Experts of a small language model: 40M parameters, 247M tokens.
Below are experts of layer 4 (counted from 0) of a mixture-of-experts language model. Rows are named up (a neuron's input weights, with its number) and show model dimensions 0-223. Each number is 128 + 24 x the weight over its row's rms, rounded and kept within 0 to 255. Numbers have three digits each.
Before each expert's rows: "comes after" lists some tokens at least twice as common just before its tokens as in all text; "mostly gets" lists some tokens that are sent to it at least half of the time. This comes from a sample of Wikipedia text that the model never trained on. Tokens count by the router's weight.

# expert 26
comes after: ")", "0", "1", "2", "3", "4"
mostly gets: " |", "):", " —;", ":", " :", ";"
up0:113077120106126134143136134077145151144152103133084138104107119116073108089141144104169103131120086147139117145139138109140121135148106168155137102148116150115145100118125102102124120130171098126156110119131108133179107147111171165103126166117116135095126132085114130151117083116040101156175110115090104142135152144107106128135078106137130131137136159137124103109160114158101152166107112146110095107133101128099121126116123102117119146093134139087128104103156096151105092178123122157160139133096113121143139155119179147129162151110145117140133129157146124108087117112134104104158105131064102123134120165099078129143114113112115157133139126159074143114132096129151146104117
up1:111133136160092040157153133108103103164149148149151130134142105150120147109133139057158096141147146139124127126137120109099098125114117165155093111105128146128148109167128139153116096133163139097111122111166126159114119113126103131094141087154108157183100109185117137146117169137146163111107120133135138141142150117122121182140120164135144168117105112097086165129113147122125094141137139115108106149107074128132133107146174143138095149106136149132170104133143126066093103138116104122139133130146119157186117128136117151128110099144129124115158116164087133143125139105086093123112106126146117104142094113131136153173148126164170120131110107142150105091123091151124172097122

# expert 24
comes after: " the", " a", " and", " to", "==", "'s"
mostly gets: " water", " de", " air", " car", " field", " Air"
up0:140102162140107130106108099080133147155138114124147131164091148176121174142163115105115120136132112163113126179153099129134132154146108120099098133136131118116164125189122096129135145172097134127069092121145119120182120149138093128107134110167110120138146134104137118096153116164110125109130106157153129147134153162128116116139123124137124095122140102126115109134133092143084128125126148168152110097146141123080128133127125154124077145157090101142190133121126165087148119101124148167154135155179138155136086138141117120123128112136129115156197124140120161133090103137062152121133127112135103127126154151131145139115152185142154151155158102117073147132143153133127096110172
up1:121142116088119084151110057148126094105113157135130112120130114193121114166178123117117127068131127175159133112054114096100096114109146148121130149100119106164119149124125124147113120137181097102146150142147138137126113107113112121127123081138117103139144178164124112108141124126136119099073111126146106148114129106126111144087103147156159091145173154096124114098101119117151135102120154107110173080102159140115148176120127100118125155134110160121147136138125139095094135153107111131126115099122125131123157113095136093115131117165147152125128143124110166165134143132116165138127147094124121110164117111191171147136125123145149130093136060092101134113153125140123119114133

# expert 4
comes after: " |", "|", ";", ":", " in", "1"
mostly gets: " ", "–", "/", "+", "_{"
up3:127122121151188137119173126133126134130098143150123117129128168091130118126121146091114151104127139148168119126094074151110061125120117116142107118180117132143123130171120161126126121160077153123107163126122109105114064161158077125122157152126109109107161103136108102147087153151124138129105139134126122196125115175148145129143129111083098135098096110133106120107131134129150098092150126139106119106121134101133138123130116116086210091148126154150172119137113153073117099140096136151156136153141105104154153130115113081167113139156121101179146100192103105142131122155122130131114117135130150167118135126138133109121154121137119132104166141143090143143149145133123136094130
up4:156086120123118129142087140114110130129119111125140138119150116142095092161173156156154073175122128193138133116131130125128120151113142127094139161128116149155115118154159120136123118084129131100088140133080152120131159138113132128160113131111075132107103095115157131124126077099128104135107135124174128125118102156096118130159054160118093101162169165110181075155151123096158130150123140132136133149124139098122122126084125106135122100091163104118116133129176134129105154142130148137152169161156168123101122111119101111097134156124108116126165152126126096115124188103142127124154102127160128113129139121216119153134147144106129111114132135120111097130144172118133115142162

# expert 25
comes after: " ", " (", "–", "1", " .", "9"
mostly gets: "200", "196", "197", "198", "201", "199"
up0:106149107117123089105153149169089132115127163151117161121114102103134129156102131130125125106125136132098137094087170119182164116136158159102085136129137123126140109104093131132146143138093142125154125089139111096134152111148135093125118110159111090133131137134141093115092116123129168076125129135142125182143093136107148135084048138151125109201152098116137162090109121132094075099129128091147124142099093122128162123149107140118131136147113110120160133083080155150156098103167146091144084129101119130124127051135106127165082101140126137154135155138117132108127103121109121133120124132136130100166166095129185153143140142124117149135141120128128138113115104127145130151129
up1:142123135140150121144099105108092119130122106135074135154118099103123107109139150065104129138132154102138103065107115115123107111097137151174163119127135103163164143114166121128123119104148147078113143123177097157139124161144129120168109124129146141120102139158133158129103141140128113159119100127148123135137115124096104158125096118109102077125118138143150102149137099147153136110157103092131137157131117150115117177111130135115194115127137134148147082073181165106113138114087140088119135129159162120168126132116080133121128102140147178134135126136128170132117079111127119133129095133143060146113057141167133139130136138145146143130122158120142128113156188107119114121090

# expert 19
comes after: " a", " the", " to", " and", " an", " his"
mostly gets: " p", " b", " f", " s", " l", " t"
up0:137131133151161087132117112118145108128116107128138111105084138104137132131171072098129104126115137159073117128120149150145110121137170159145116168146134126117130117130193138139112104156128122125092175134106176161112106124175122139137133109120130114097100199174135125147119180135113134116116120123118128159136127091138116165126149144116168124132149080130143130142124140132117124130122164144141138175132164126143118123129158118151139142129089110160140108122136126119123101084102143128104163150169137099120126112119116131099118134156105183181163121085122140069138153121142127125102051130122101113137122107167108099140132135105147124080152144124120124121088184169078158163133
up1:103147129091145137124081079097099141140150094164155142114141101120123111145183112145114118151162132131133149134157134125092118093125142175119082110084107130125158126163123135122082109135115126092143119125107189162171134129129095144129135088106119119157107118151136129160155097125144121104126096126103142120129037134103122123166127127140123122196138155115115140078108082117135127099138152110153161115128113109156127122101121133111127119109120091128136120161146152130140125101165148145128136124148147135107113076121142132083100135133074130136179142142140171138111152110114142123108157130126175119132132130137122126101170142193185133116164118104138132147125146175135099117128

# expert 3
comes after: " ", ".", "–", " (", "201", "°"
mostly gets: "10", "12", "14", "18", "11", "25"
up0:133137127118101127134103165132146091118124152113112118102127141160144134100148122105094140111132139133108099112128145108146089127126102133148107145154108103131093097124114127133113135118118128138112129127139110122122127114170126142146164133103118149100174132158136087158089194129147149090075107113107137135150119107154094149123194159134128174125176137161123145085131081095150112112158134185104079127126111135107135138104110146103155112138091144105116134163077174145101136089144132126102111151130089103141120114136150159116098127143136087172146101065136142139127181153158116102099119141117166093095115133135111102094104138135121137081156133129116107129143163142141084080115
up1:142121098107140125153135170122111127127146117136120121083104107127124078073121095091110100205164127126147074133144129130118141144131156148116121103152102156148128098117146092133126121147121124073139153152085125159123129082134126074139148095089134076138112153134113104147099152125156132140141125108138130120119117136136099155157101171082115180109129135126096156120127130126144081093146079083135150165109164105145131102150114156150094162122125150120139126127126105140161168077181151085154126110182156134124104073129125137147157098136118127162128109133133158121168125095139087129155135141140140098099138140133139111158143132126108130107150118120134142111105129159143128120094

# expert 5
comes after: " ", "–", " (", " United", " New", "|"
mostly gets: "202", "%", "199", "201", "}", ")"
up0:184126102136075099144104156117160139128067125140130105121133155151158104085119108138117143115148119136101102155168127109135159093115148151135140144114129121103089129104109131167114132159145104129102121157128115094156131069150161089120118123100157132114112093149139169115105101135093157144146130095150137141152131111109113171110085166122140120095167092155137112133115112138098130104140118111089080124110124137122091127114144116149146152151124147177105155098098107166158174127156102143135158105133155132109127124102100135121133165170144184157137107126126136158122097111150123126133093072094082137124113108115139091157128149097142124087117092115145131089150144091136138119096
up1:146154158102107138097120129164123124143104098093122108116129083112130107150144153130167146155099116121109131147122168167087117130115108080158135153131116072134130121146166131136136115122129139131166133114127067176161116078082136122157136096140151103160141143126163053164138111081130130133123082146072131126124118148125152111093154158152125121151120167130143131143115127143147101133172131123138110096142111139134178137098161152098151098103107138115129142134144114114110185125125130096095092092118089165148114151127150144067124092108122123108115128153148151134141134135133132113175155093169162131103104144156128162143141162128107142141141122076166130130107115144122126122132

# expert 23
comes after: "\n", " |\n", ")\n", ".\n", ";\n", "==\n"
mostly gets: "\n\n", "|", ")\n\n", "==\n\n", " |\n", "===\n"
up3:101129141121115091156123126117103127152111131117127121148176121132115138152107087095172157086129140114124111146141091139102065108107156150125141144124139173139168150136109135124164148160131135098133108113155124126116109175124137145110150144157155093145126200151148143148131155140121164090122107146092154109128117051152153145173137174142165135155148116128115181121078137132089135115153112071141121117129110121101150130105100115156149147132111103110122111135122142160153140164144129113091110096134064091103135134127145126149142096147074151134143128146122112118135123145070130129121144123139125149152110109128132164110127108169141162150152141123142119174098090138132174139105
up4:122121113108112110141139099114149089088131165139111107166103158147142116134150202145104132108159137126154131128113101116160124141061128144140114179113128103123141111179096144143086114120116142178112151133119120115122072123125119171120153164155151134121126112131134166116121092170105098136090135106118136166150154142164152127108120120126153120122169123133134107122153125085124133189142172076105186100134124111161135143086082121174131148161103121134127135114134110096086111123092139112147114162093110152139113158149124134130099139134138128130143117080103118149123154122114121110096091120128164132158146122158158075131116125086112113118154124102133141142148134077144095122142

# expert 27
comes after: " ", " was", ")\n", " medalist", "%", "|---|---|---|---|---|---|\n"
mostly gets: " Sir", " constructed", " removed", " Mr", " footballer", " Jean"
up3:080141159114159128158145074126122124163098158135142089125126156170148133113170139128095135143162143164129127129100140108126120106177141163128120152120104108116109119114162100120082163098137143121157124105146084133132099151157103120137155133143100137162125125123122117119160136142121139109138106148115089162179092114109099088138175154141097109098140144111129138133147126091121109113163109103130117095131125145098116139126110123076128114122113181111105133110111117124062138136083107097115105131170151133173107121083085151145072131115154132128135137159122114144112159128119201117133107116172125118136103112163143165131093132125140115113173112105130142096127163136078153114115
up4:151098142118097121171125099173120101091113128133127150164113150127117122151145146125121140132136137155132099168126125131123146111101126130112120158136088090168102106110109126161163125153123130092148144080163127103090112090115080120143132096159097112166181133144101111132134110106115094116061114123119113128135112165128102127140124125130112113135130111100155106113137152128139083127108147153097138124112131143133143128132106070102104155151100131162183139156094103065117125135144136105108125122119125079126168143103117124095094108124129087133172139128114185145043126125113145104169116085130139101139101130141125131138151137148128123100167086103132136107174107131088156115139